config.toml
hidden_act = "swiglu"
router_score = "softmax"
balance_bias = false
router_z_loss = 0.0001
num_key_value_heads = 2
rope_theta = 10000.0
init = "uniform"
init_std_qkv = 0.0329
init_std_o = 0.0368
Below are experts of layer 8 (counted from 0) of a mixture-of-experts language model. Rows are named router (the router's row for the expert) and show model dimensions 0-159. Each number is 50 + 10 x the weight over its row's rms, rounded and kept within 0 to 99.
After each expert's rows: "gets" lists some tokens that make up at least twice as much of what it gets as of all text; "raises" lists some tokens whose logits its average output raises strongly, later layers aside. This comes from a sample of Wikipedia text that the model never trained on. Tokens count by the router's weight.

# expert 50
router:41 65 60 60 52 18 37 45 46 54 66 71 38 49 70 50 42 43 47 43 31 44 35 59 56 75 43 52 52 50 43 52 52 63 46 56 53 52 39 33 46 58 39 46 47 49 28 53 38 39 44 67 64 53 38 45 62 42 34 47 47 55 54 54 57 47 65 53 64 50 46 52 47 36 45 38 56 44 44 52 47 49 46 46 47 65 35 38 56 55 53 61 50 60 60 45 51 57 65 54 55 63 42 47 45 58 55 61 47 53 69 65 56 47 35 44 42 54 55 51 58 50 44 58 60 65 33 52 43 47 58 50 61 24 46 53 19 60 59 40 57 52 47 52 61 44 44 39 57 55 58 52 56 57 40 58 27 51 46 71
gets: "m", "comm", "em", "oper", "pr", "min"
raises: "and ", "and", "on"

# expert 34
router:45 63 51 61 50 33 30 57 52 62 64 57 44 40 70 65 58 34 46 52 53 54 39 59 53 73 48 43 60 54 47 50 38 65 37 51 41 53 41 36 48 41 58 43 47 41 31 45 33 50 50 69 59 48 49 46 53 41 39 46 54 53 54 51 55 71 50 55 53 60 33 32 44 35 48 45 56 41 45 52 42 43 48 36 46 51 45 51 27 67 45 60 47 60 64 56 54 67 53 55 55 56 33 47 34 60 44 64 57 63 57 59 41 42 29 40 43 45 51 45 71 36 42 58 44 62 32 61 44 47 58 52 67 33 53 51 31 53 56 47 63 35 45 64 62 47 53 34 50 51 54 45 58 62 53 43 45 50 53 65
gets: "v", "he", "Co", "He", "ev", "se"
raises: "al", "ad", "al ", "at "

# expert 202
router:39 51 48 51 58 41 27 47 54 57 60 46 47 58 72 68 43 46 41 35 63 43 39 48 45 56 56 37 58 48 35 50 32 62 45 60 61 51 37 59 53 40 37 37 37 53 38 50 41 50 39 72 58 60 51 41 60 45 32 56 59 39 40 47 49 45 61 67 59 45 49 54 47 35 57 36 58 39 43 39 52 38 49 51 47 44 49 47 30 50 63 58 39 66 65 51 42 61 51 60 49 52 59 48 24 48 50 58 68 61 56 55 60 50 35 52 58 44 57 48 70 47 54 54 65 64 28 60 50 43 57 50 64 36 52 61 36 47 70 41 48 65 53 50 47 34 55 40 67 42 61 38 62 57 39 46 54 54 47 46
gets: "sh", "Sh", "sc", "sp", "h", "up"
raises: "i", "ad", "ade ", "ade"

# expert 135
router:49 56 49 52 47 38 26 37 48 58 60 53 35 44 60 60 46 42 46 44 49 42 26 46 59 71 45 41 65 62 38 41 42 63 31 61 32 42 44 49 40 55 51 40 52 43 47 62 47 58 47 52 76 55 29 36 63 44 56 41 50 56 46 50 59 59 63 51 52 47 53 41 49 39 40 45 58 66 46 35 43 56 56 46 69 64 43 43 55 51 60 48 50 49 64 49 50 55 57 53 42 47 33 40 39 51 59 57 49 58 57 59 60 39 36 37 55 32 49 44 60 60 44 41 58 62 20 46 50 41 49 55 57 32 49 52 30 63 49 29 51 65 50 47 32 36 58 50 49 53 51 59 60 53 47 57 47 29 44 62
gets: "u", "it", "tain", "i", "ic", "sec"
raises: "-", "; ", ", ", "\n", "- "

# expert 76
router:51 68 53 42 50 35 33 43 55 45 58 52 41 53 58 78 54 54 50 49 56 36 38 71 55 68 36 56 62 58 49 55 52 64 46 76 55 53 39 49 47 45 54 41 48 58 38 56 45 42 50 66 64 68 37 39 69 35 40 44 55 31 38 49 46 44 62 60 56 60 39 50 55 37 54 33 46 42 50 43 57 44 48 54 38 56 41 50 28 50 49 49 41 56 57 59 53 63 55 58 53 57 43 57 33 61 52 51 59 59 49 47 54 30 47 36 57 49 55 30 69 37 60 35 50 63 32 54 48 41 50 47 66 35 49 42 33 68 49 52 58 42 54 46 56 35 43 45 56 58 54 67 53 55 50 60 49 62 34 51
gets: "L", "R", "B", "N", "P", "G"
raises: "ast", "ey", "on"

# expert 10
router:53 48 54 49 47 32 44 40 50 53 65 43 35 51 68 53 59 29 44 34 51 42 40 59 56 59 32 51 65 60 48 45 46 66 46 68 56 61 38 58 39 55 44 42 51 51 35 47 33 42 41 64 63 57 50 32 66 49 49 42 57 41 46 57 55 52 56 62 50 50 44 48 45 39 59 43 49 41 37 42 37 38 42 45 47 44 51 48 48 59 80 41 50 56 71 54 43 59 66 63 61 52 43 59 21 51 52 56 55 70 51 50 47 37 49 44 53 51 57 35 74 45 47 52 49 65 40 47 50 55 46 38 59 14 47 39 44 57 62 49 53 51 58 46 53 39 58 48 65 60 64 42 60 51 50 54 54 52 53 68
gets: "|", "\n", "| ", "|---|---|---|---", "|---|---|---|---|", "|---|---|---|---|---|"
raises: "\n", "por", "\n\n"

# expert 24
router:50 61 58 38 57 38 34 46 57 50 59 47 43 41 60 67 62 40 59 48 41 42 43 47 55 60 37 49 63 53 40 41 38 58 44 66 56 55 33 42 38 51 46 39 42 57 50 70 41 39 36 53 64 61 51 49 54 54 47 39 50 37 42 53 49 61 72 60 51 55 42 56 47 37 54 45 61 53 55 41 34 65 42 32 67 67 52 42 45 60 78 42 51 56 64 65 55 56 62 72 59 40 50 60 34 57 56 44 56 57 56 53 41 46 46 47 43 40 50 36 64 49 56 45 60 57 24 42 37 40 66 37 67 44 47 41 38 57 64 39 55 58 59 51 60 36 43 43 57 67 48 56 58 65 55 49 35 39 42 49
gets: "i ", "a ", "an ", " ", "o ", "u "
raises: "and ", "H", "(", "J"

# expert 49
router:47 42 50 44 63 40 40 35 55 55 58 44 39 46 61 62 52 58 48 39 46 42 34 64 59 68 36 54 53 37 28 48 51 49 38 59 51 43 35 44 37 64 44 56 45 59 33 71 28 47 37 65 56 51 62 44 57 45 34 40 47 47 43 66 48 58 49 48 48 63 53 45 51 36 50 44 44 49 41 33 38 38 55 42 53 63 54 34 41 54 66 58 48 58 67 52 42 70 70 54 59 44 43 50 31 50 61 51 50 63 60 42 53 36 43 55 58 38 71 36 68 44 49 52 55 55 37 60 41 50 58 47 70 27 53 63 40 53 68 43 46 43 57 36 50 33 52 41 64 55 51 55 50 60 50 49 54 48 42 50
gets: "in ", "at ", "on ", "from ", "to ", "by "
raises: "his ", "the ", "its "

# expert 116
router:50 62 58 42 56 41 27 49 50 50 53 53 40 60 59 69 56 49 53 56 62 40 32 65 59 84 44 44 65 52 45 41 53 64 51 84 53 58 44 53 48 43 60 36 56 49 39 62 43 45 56 62 72 59 41 42 64 44 39 41 66 41 41 48 55 49 66 72 54 50 46 45 48 37 50 44 43 49 53 43 51 41 51 41 39 50 39 45 30 53 49 57 47 67 58 60 51 65 54 53 57 48 40 58 36 52 51 52 55 58 52 53 44 35 39 36 62 46 55 36 63 44 46 45 53 60 31 56 35 43 52 46 68 30 50 46 28 60 59 51 58 39 49 48 54 43 31 48 58 52 51 52 52 57 59 53 53 58 33 47
gets: "L", "C", "B", "T", "D", "E"
raises: "ower ", "ear", "reti"

# expert 100
router:46 52 41 56 48 46 24 43 46 52 60 49 41 60 65 56 51 46 40 45 57 41 46 57 61 69 39 46 63 52 43 49 43 67 48 72 46 50 36 55 48 49 51 47 55 46 29 48 40 52 47 60 49 59 54 40 55 48 53 48 53 31 39 51 68 56 56 63 49 42 38 45 61 33 59 40 58 42 45 48 28 38 31 41 59 55 44 49 51 61 68 53 39 64 59 40 38 68 56 60 60 48 43 51 22 40 55 57 63 58 47 56 42 50 43 58 50 34 60 37 61 44 43 55 50 65 37 63 39 41 43 53 55 17 40 40 35 56 63 37 49 48 45 58 55 26 38 44 54 63 53 58 56 52 47 50 41 45 32 56
gets: "\n", "==", "===", ")", "- ", "."
raises: "- ", "=== ", "== ", "| ", "==== "

# expert 173
router:50 49 35 64 51 26 36 43 58 63 61 55 46 60 74 62 60 52 55 37 54 53 44 59 56 75 48 59 56 58 34 43 41 62 48 54 35 54 30 60 47 55 59 39 50 59 32 48 38 40 50 67 60 61 42 36 65 56 48 53 46 44 31 59 57 57 50 64 57 56 67 40 53 36 50 50 54 53 42 42 41 51 50 52 60 52 41 58 36 42 58 47 33 50 61 55 51 51 46 61 60 52 36 39 37 56 51 59 59 57 45 60 60 40 41 33 45 44 50 50 64 54 44 55 57 57 20 56 53 60 45 55 52 31 56 42 29 53 47 41 51 48 48 41 48 43 50 39 71 48 59 36 61 61 55 53 39 31 46 67
gets: "s", "ers", "es", "ts", "ment", "ation"
raises: ".", "; ", ", ", ". ", ") ", "—"

# expert 177
router:50 53 44 58 43 23 46 52 43 66 57 64 40 51 63 64 59 40 51 37 44 53 40 54 62 67 43 47 59 49 51 52 47 59 36 55 49 44 35 49 46 51 44 48 56 56 37 66 36 47 43 63 77 51 46 42 46 36 39 30 47 48 62 47 59 65 59 58 57 44 48 43 33 42 37 38 51 49 37 38 59 53 54 55 59 44 28 51 41 52 46 43 34 51 71 48 52 52 72 58 59 54 44 45 39 52 53 51 62 58 59 53 51 37 27 28 52 50 50 48 66 55 42 61 45 51 33 65 61 53 46 46 54 32 52 33 32 45 51 39 56 69 46 39 53 33 34 54 57 56 48 48 60 45 53 62 56 61 42 62
gets: "ic", "and", "end", "serv", "nam", "aur"
raises: "o", "o ", "an"

# expert 209
router:49 55 36 46 52 42 32 34 53 56 60 55 36 63 72 53 53 46 64 50 50 46 39 60 57 80 46 58 61 42 48 51 30 66 44 73 45 54 41 55 36 42 60 41 55 42 38 42 35 42 52 68 76 64 45 39 51 63 46 34 58 47 41 60 58 52 46 59 52 40 62 51 63 34 42 44 53 46 41 44 45 57 51 44 47 57 40 48 35 54 64 59 48 44 68 49 53 60 56 53 56 57 45 47 30 37 53 53 57 51 55 60 50 41 47 51 52 55 60 50 58 50 37 52 57 51 32 44 46 49 53 43 58 23 51 41 22 63 52 49 55 51 49 46 55 41 35 41 63 52 60 52 58 69 60 49 49 57 43 73
gets: "0", "8", "4", "9", "2", "6"
raises: "; ", ". ", ".", "—", "–", ", "

# expert 114
router:54 55 50 64 58 43 44 47 49 53 67 41 33 46 53 70 57 50 47 43 42 33 48 63 59 61 50 41 51 57 43 54 51 55 23 58 45 37 24 44 48 55 49 42 52 63 32 54 48 48 34 58 57 55 50 31 60 51 35 39 45 48 55 56 62 60 61 55 64 55 58 44 58 40 46 43 44 48 39 47 46 39 55 50 36 55 45 33 28 51 63 46 45 54 82 50 47 61 56 60 53 53 42 58 23 57 60 54 67 57 59 48 46 49 44 58 52 38 61 44 66 42 58 43 53 63 42 50 39 41 63 31 57 31 54 40 37 52 64 30 61 60 54 43 46 40 39 32 63 48 45 43 57 59 52 51 54 44 37 48
gets: "of ", "to ", "with ", "for ", "in ", "-"
raises: "their ", "season ", "way ", "a ", "an "

# expert 38
router:60 55 50 59 57 44 48 56 58 47 50 56 50 27 45 71 50 36 63 53 47 51 44 44 46 75 45 45 67 52 46 63 42 63 36 56 52 54 38 50 47 44 53 44 55 50 44 71 37 35 40 62 60 57 47 41 54 45 42 55 46 45 55 50 53 42 53 74 51 61 54 61 35 48 51 48 57 43 47 44 48 57 39 30 56 62 52 52 43 55 62 59 39 68 77 45 47 48 61 69 61 32 48 47 38 64 57 54 60 56 52 46 35 53 35 45 44 48 62 46 66 57 55 58 55 65 19 49 46 47 52 32 53 23 60 40 31 43 46 38 36 44 55 52 55 43 44 31 70 53 50 47 51 63 49 52 45 55 46 52
gets: "k", "gr", "ak", "ik", "K", "h"
raises: "ich ", "as ", "es "

# expert 39
router:61 64 42 53 48 32 38 33 56 51 64 66 45 61 67 73 68 39 45 36 57 51 39 57 52 55 39 51 58 51 41 46 51 53 40 70 41 51 39 35 41 55 50 37 46 48 42 59 38 53 40 52 76 57 48 46 58 50 38 37 55 55 40 64 62 45 64 51 49 60 37 46 60 30 57 33 62 37 56 34 40 51 49 50 61 58 46 29 38 57 62 40 54 41 63 60 53 54 62 59 48 54 51 44 37 47 53 62 55 40 51 54 57 25 46 34 51 42 53 52 61 42 49 48 59 58 31 57 46 54 57 37 60 37 41 33 40 50 65 43 53 59 50 50 46 27 42 34 50 57 52 61 53 60 48 56 36 42 42 53
gets: "er ", "or ", "member ", ", ", "ant ", "tor "
raises: "of ", "and ", "in ", "(", "from ", "with "

# expert 203
router:55 58 49 52 53 37 44 47 46 56 63 57 44 49 56 63 54 57 54 45 52 38 27 55 51 59 45 48 68 54 54 62 48 48 41 76 46 47 25 46 36 52 45 41 46 48 23 50 49 47 50 52 67 67 44 41 58 51 53 53 54 41 44 46 50 74 60 62 50 44 42 54 56 40 34 33 53 34 50 40 46 45 55 57 48 60 39 41 38 40 68 51 34 58 58 57 43 57 54 57 56 56 33 49 38 55 61 58 56 51 48 65 56 35 43 50 46 39 64 39 61 43 40 48 75 62 33 64 29 59 71 44 58 27 35 45 33 43 54 44 48 42 54 38 58 43 44 56 56 55 56 58 42 61 42 50 37 44 48 56
gets: "\"", "R", "and ", "re", ": ", "him "
raises: "its ", "his ", "$"

# expert 126
router:50 64 44 66 50 41 36 50 45 58 56 57 40 60 64 65 62 55 66 38 57 45 35 54 42 82 39 46 57 48 35 43 48 69 35 63 45 58 36 61 44 49 52 41 63 53 25 53 36 52 51 59 64 64 43 33 50 57 54 39 46 44 49 56 63 61 48 58 55 54 59 52 66 37 55 42 52 50 37 46 41 47 44 35 62 58 45 52 43 64 63 52 36 48 68 60 57 67 41 59 69 56 37 49 36 61 55 49 61 51 49 55 40 43 39 45 40 40 52 46 63 51 47 51 54 62 22 39 53 52 38 49 57 35 51 39 39 57 61 49 56 50 50 37 59 39 39 42 68 66 51 46 57 57 61 58 49 55 51 60
gets: ")", ".", "a", "s", "ia", "ation"
raises: ".", ", ", ". ", "; ", "—", "\n\n"

# expert 144
router:39 50 49 42 57 30 40 31 43 75 49 50 45 31 67 66 61 46 50 45 56 43 33 57 60 56 51 43 63 55 34 29 42 48 41 64 52 53 44 39 40 62 51 35 62 48 43 55 33 53 45 69 78 51 40 44 62 42 60 41 49 46 59 57 58 63 53 49 43 58 55 36 48 52 47 32 59 46 45 61 40 55 48 57 60 57 38 50 36 43 58 43 45 52 70 51 54 73 57 54 46 44 49 43 46 45 66 56 60 61 58 59 52 44 41 34 55 40 46 55 73 36 48 41 56 63 27 58 45 52 47 42 47 29 53 40 24 52 52 51 58 49 49 59 43 49 50 45 57 63 46 39 62 50 37 47 46 41 46 56
gets: "en", "Gen", "Pri", "di", "Writ", "eng"
raises: "ers", "ers ", "res", "her ", "ing"

# expert 200
router:58 62 62 43 52 27 31 38 62 63 68 49 47 51 69 73 50 35 53 52 40 52 34 54 51 60 45 50 59 50 40 49 48 62 40 53 50 55 36 47 47 54 57 41 52 49 38 55 45 49 41 49 72 46 48 46 53 51 52 41 49 47 37 51 48 57 66 72 46 53 53 36 51 29 55 39 56 45 37 45 33 50 40 38 53 47 39 46 21 43 61 49 51 54 60 55 56 79 69 60 51 62 39 45 42 56 53 59 46 62 48 58 36 43 47 27 49 37 59 51 52 47 37 55 61 56 27 52 40 59 53 30 60 32 40 45 44 60 68 40 51 60 50 45 47 48 51 41 53 53 57 43 64 64 47 51 49 46 37 55
gets: "ation ", "tion ", "it ", "ing ", "line ", "ement "
raises: "of ", "after ", "because ", "from ", "into ", "with "

# expert 43
router:44 55 43 47 54 40 29 46 53 55 66 46 39 63 61 58 51 48 50 38 51 42 54 70 49 69 41 54 58 52 41 53 47 61 57 57 43 54 36 55 33 63 45 43 44 49 38 60 36 45 42 70 55 63 46 37 52 50 47 40 55 38 43 49 48 61 58 60 49 46 45 44 41 34 43 42 49 54 48 55 49 29 49 43 58 54 64 40 33 61 63 58 63 49 56 51 63 65 66 63 62 51 52 54 35 66 57 39 55 55 34 56 46 41 27 25 41 54 60 35 60 47 44 55 41 42 12 47 53 43 38 53 58 41 54 44 38 52 58 35 51 56 49 51 68 49 39 38 47 71 37 57 59 62 48 61 49 44 57 43
gets: "a", "N", "on", "o", "n", "ia"
raises: "ol", "ola ", "its "

# expert 20
router:58 56 49 50 52 45 35 37 49 57 73 58 41 56 60 53 57 39 54 53 45 40 41 73 62 83 38 54 53 56 41 42 43 57 48 74 48 40 43 59 53 50 44 56 45 41 33 50 28 38 36 65 60 70 53 56 51 55 41 41 57 47 41 46 43 59 68 59 55 43 61 41 50 31 55 33 50 51 44 44 52 50 60 41 49 57 38 37 44 61 66 53 38 54 72 62 57 61 55 69 55 59 35 50 33 55 51 52 51 46 59 53 50 53 41 55 64 38 62 33 55 54 56 42 56 51 25 54 37 41 55 48 56 36 50 45 36 56 61 27 63 47 55 34 56 51 36 45 50 54 49 50 52 63 50 49 46 56 43 46
gets: ". ", "\n\n", "\n", "). ", ") ", "} "
raises: "According ", "This ", "It ", "When ", "However", "After "

# expert 219
router:58 65 62 63 41 38 43 48 47 61 71 54 37 68 55 68 57 33 58 56 47 40 51 52 54 58 32 59 68 66 44 64 43 54 43 42 48 51 27 39 50 30 44 43 39 56 43 66 37 47 49 64 59 56 57 37 62 49 46 31 50 61 56 61 60 43 67 60 57 47 60 45 47 40 44 54 56 56 46 42 47 43 48 49 62 65 54 43 42 49 66 60 47 70 58 48 56 73 49 53 63 43 49 69 39 60 47 43 50 54 45 53 46 37 42 54 47 38 60 32 54 44 44 48 40 71 24 55 40 54 55 52 66 32 52 45 39 52 68 41 55 48 47 46 58 39 56 36 47 59 49 68 60 52 46 54 40 52 49 51
gets: "H", "h", "ro", "ob", "r", "R"
raises: "ats ", "divis", "teams "

# expert 176
router:60 54 46 54 55 28 41 55 52 62 43 43 43 48 59 53 68 56 49 44 58 42 43 61 56 79 32 45 57 57 48 45 43 73 41 58 40 59 37 44 52 47 57 43 53 49 37 54 35 34 50 57 72 60 53 24 63 51 47 59 51 41 44 60 57 43 55 55 34 47 64 52 42 39 61 48 45 44 38 37 37 52 43 33 52 49 45 47 40 50 57 44 49 67 63 55 55 52 63 70 57 54 48 51 33 49 59 43 72 46 52 62 39 46 39 42 41 46 58 49 70 54 39 49 61 57 12 50 59 41 42 42 59 42 57 49 38 30 52 36 47 48 57 36 52 50 53 46 51 56 63 51 48 55 55 41 44 65 39 49
gets: "es", "el", "on", "is", "us", "et"
raises: "-", "an ", ", ", "–", "each "

# expert 128
router:55 57 32 48 53 47 27 39 62 53 59 51 40 38 69 60 65 44 58 36 52 38 43 66 50 59 39 54 68 57 33 41 42 52 47 69 38 60 32 47 46 45 60 38 49 56 33 58 30 41 47 55 56 60 48 36 65 45 47 42 47 50 52 59 60 65 57 63 50 52 45 48 57 42 58 38 57 38 41 49 36 52 56 49 45 59 49 38 44 53 60 53 50 51 79 62 47 57 58 65 59 58 44 59 48 56 62 46 62 42 61 64 53 42 49 32 56 48 52 47 62 52 38 49 55 62 40 36 42 52 54 42 59 35 41 40 21 59 55 45 63 54 56 40 48 43 40 33 65 54 48 51 63 62 54 57 41 49 31 71
gets: ", ", "), ", "(", "\", ", "and ", "., "
raises: "and ", "but ", "which "

# expert 184
router:52 56 38 64 65 48 53 35 65 46 52 56 50 58 60 61 50 66 59 49 34 37 40 63 53 68 48 46 61 55 55 56 41 52 33 57 51 45 31 54 42 49 55 38 53 43 39 68 42 47 47 70 72 73 56 47 57 57 44 44 56 40 59 48 61 61 49 65 42 51 47 54 38 38 43 34 49 45 58 39 42 44 47 54 61 59 28 37 45 46 62 48 46 45 69 52 48 60 54 74 42 52 42 43 32 57 53 55 52 64 60 67 45 37 36 38 54 51 52 40 61 37 56 38 61 65 29 50 41 51 57 47 61 37 50 60 38 48 58 35 63 56 71 53 45 37 38 39 56 44 56 50 61 58 58 53 47 60 57 51
gets: "ed ", "ated ", "ted ", "ed", "used ", "able "
raises: "as ", "by ", "through ", "in "

# expert 216
router:55 53 43 57 65 44 38 37 58 69 55 48 54 61 63 55 68 42 43 49 52 41 46 55 64 71 50 49 56 68 35 52 43 51 44 49 36 58 37 48 44 51 44 41 42 50 24 58 32 36 45 63 73 55 42 28 65 50 35 47 53 47 48 55 61 69 46 53 38 39 64 39 41 39 60 43 52 47 54 57 50 48 55 61 61 48 45 55 34 57 59 67 37 54 68 56 59 49 53 71 58 45 52 53 25 46 51 49 46 56 44 57 53 38 32 30 61 48 43 38 60 49 50 39 45 55 26 56 47 45 47 41 61 37 42 49 32 50 62 30 50 60 37 48 54 44 49 44 68 47 48 51 49 46 57 59 56 42 49 57
gets: "ed", "ing", "er", "St", "tion", "en"
raises: ", ", ".", ". ", "\n"

# expert 12
router:53 58 45 64 61 37 45 44 40 46 64 57 50 48 54 60 55 46 44 36 49 55 45 64 58 59 58 48 65 56 41 50 48 54 28 70 55 44 30 46 29 37 48 36 43 54 49 62 45 54 50 72 64 56 61 54 67 51 37 30 45 44 44 58 60 49 49 54 61 50 47 48 57 53 43 37 54 38 42 45 46 47 56 37 47 39 48 50 27 49 63 49 51 51 66 53 48 53 66 63 56 57 49 68 15 48 65 47 68 61 52 55 35 46 50 39 54 53 62 34 56 58 44 44 64 46 29 49 38 51 53 44 60 16 46 56 39 42 54 41 42 54 54 31 54 38 54 36 53 56 51 51 62 53 47 44 40 50 46 53
gets: "|", "0 ", "–", "| ", ".", "0"
raises: "ology", "ide", "ology "

# expert 6
router:37 54 51 32 57 43 32 54 48 54 69 49 36 66 66 68 57 50 64 43 58 37 33 47 49 56 51 45 64 41 40 47 41 55 38 59 53 62 29 60 49 36 41 41 50 51 42 51 31 27 34 46 59 71 46 42 52 59 42 42 65 43 51 42 57 47 56 53 56 43 47 55 43 46 61 36 60 49 53 48 28 55 41 42 53 56 41 50 45 59 65 56 47 46 52 37 51 53 52 66 53 54 55 54 32 53 62 42 52 55 46 62 49 53 40 36 52 38 48 51 76 46 45 43 37 49 22 46 52 45 47 52 64 30 51 47 28 39 58 30 55 54 48 54 56 36 47 56 52 65 59 59 55 60 64 60 47 47 33 61
gets: "'", "s ", "’", "dis", "l", "ar"
raises: "s ", "a ", "the "

# expert 136
router:55 55 50 53 47 44 34 41 57 49 73 54 36 48 54 63 56 43 56 45 58 31 40 58 46 71 39 51 60 51 41 45 52 73 49 66 48 55 42 63 40 35 53 37 48 48 37 58 29 39 33 74 61 67 48 44 62 56 39 41 56 42 47 45 57 56 53 66 54 51 53 51 53 25 58 28 51 52 43 40 36 49 50 46 45 63 30 47 46 56 62 55 42 56 65 59 50 70 62 76 56 53 54 41 42 53 55 61 57 55 57 61 58 40 41 41 50 43 61 34 50 46 48 52 55 62 29 43 43 51 55 34 57 42 47 40 40 53 53 21 54 50 49 48 47 37 40 43 54 58 48 47 64 53 54 47 51 54 39 64
gets: ". ", "\n\n", ".", "\n", ", ", "). "
raises: "However", "It ", "This ", "In ", "There ", "Although "

# expert 21
router:60 43 47 64 45 41 34 37 51 67 60 57 41 50 67 59 57 46 60 37 44 41 35 55 53 72 38 46 58 52 51 49 57 53 28 61 59 48 29 46 52 51 47 49 56 57 43 64 35 60 46 57 67 52 41 39 48 43 63 35 57 48 51 50 49 50 57 54 40 56 54 53 40 41 52 40 55 55 46 43 37 43 51 51 69 62 44 47 49 64 54 61 44 65 60 60 53 44 51 61 56 54 47 48 48 44 65 42 65 37 67 54 48 43 37 43 59 54 72 44 75 43 44 52 50 53 31 56 53 35 34 43 59 21 55 36 28 41 65 39 64 62 58 55 60 42 34 49 51 71 35 56 47 44 39 55 49 55 44 49
gets: "ac", "ic", "offic", "tic", "fic", "serv"
raises: "ion ", "ion", "i", "ies"

# expert 88
router:55 54 59 60 60 42 42 27 45 54 60 61 47 50 63 60 49 47 48 45 46 42 52 57 55 64 34 49 61 65 50 39 41 57 45 68 34 56 45 44 55 48 48 31 46 47 35 54 40 38 41 70 53 55 42 42 65 51 59 48 55 37 45 59 55 35 59 62 45 58 50 55 57 32 47 30 59 50 49 49 30 52 57 43 58 58 43 59 49 53 50 43 37 52 63 50 50 69 53 68 65 47 50 54 40 47 58 59 59 62 50 73 44 43 38 30 53 33 48 37 61 39 51 58 58 55 39 55 39 33 45 38 60 19 52 44 36 53 57 41 63 58 38 51 51 32 28 47 54 54 53 38 64 56 57 66 49 38 39 56
gets: "\n", "\n\n", "==", "| ", "== ", "==="
raises: "== ", "=== ", "==", "===", "==== ", "===="

# expert 86
router:45 48 54 38 54 27 35 51 50 59 59 52 41 62 66 67 66 43 58 44 43 43 44 64 62 62 39 42 68 50 39 38 35 56 44 66 39 64 44 46 36 38 46 46 41 42 51 66 33 53 38 49 68 63 64 51 54 55 44 41 52 34 40 63 48 58 60 57 54 50 51 62 42 31 56 44 49 49 45 38 27 54 42 35 52 67 44 40 38 61 70 56 51 47 61 64 52 61 63 74 59 53 39 50 31 50 51 41 54 51 44 63 45 44 34 48 46 42 48 34 60 50 42 50 53 60 24 47 49 47 60 39 62 42 45 48 41 56 70 33 55 47 46 43 64 44 39 45 61 58 46 60 53 59 59 48 51 52 42 49
gets: "o ", "a ", "an ", "y ", "e ", "i "
raises: "B", "H", "G", "A", "C"

# expert 46
router:63 68 55 49 49 37 29 44 51 68 64 59 41 59 80 64 58 53 55 45 43 53 40 54 56 52 40 45 57 57 39 51 45 63 44 57 42 58 41 48 54 56 42 48 49 58 39 55 40 56 58 52 80 52 32 42 55 48 51 37 42 51 49 59 58 54 62 62 53 57 42 42 57 28 45 36 44 45 43 52 29 45 52 39 50 56 38 45 40 50 65 50 43 45 60 49 54 67 69 64 49 56 33 48 43 42 51 65 50 53 61 61 42 45 50 41 43 41 59 48 63 41 39 50 54 56 22 53 34 47 44 31 63 31 49 43 41 46 70 39 69 72 39 53 42 48 55 52 49 55 44 56 52 60 42 60 36 51 47 59
gets: "ation ", "tion ", "ations ", "es ", "ment ", "tions "
raises: "of ", "(", "in ", "and ", "for ", "Ag"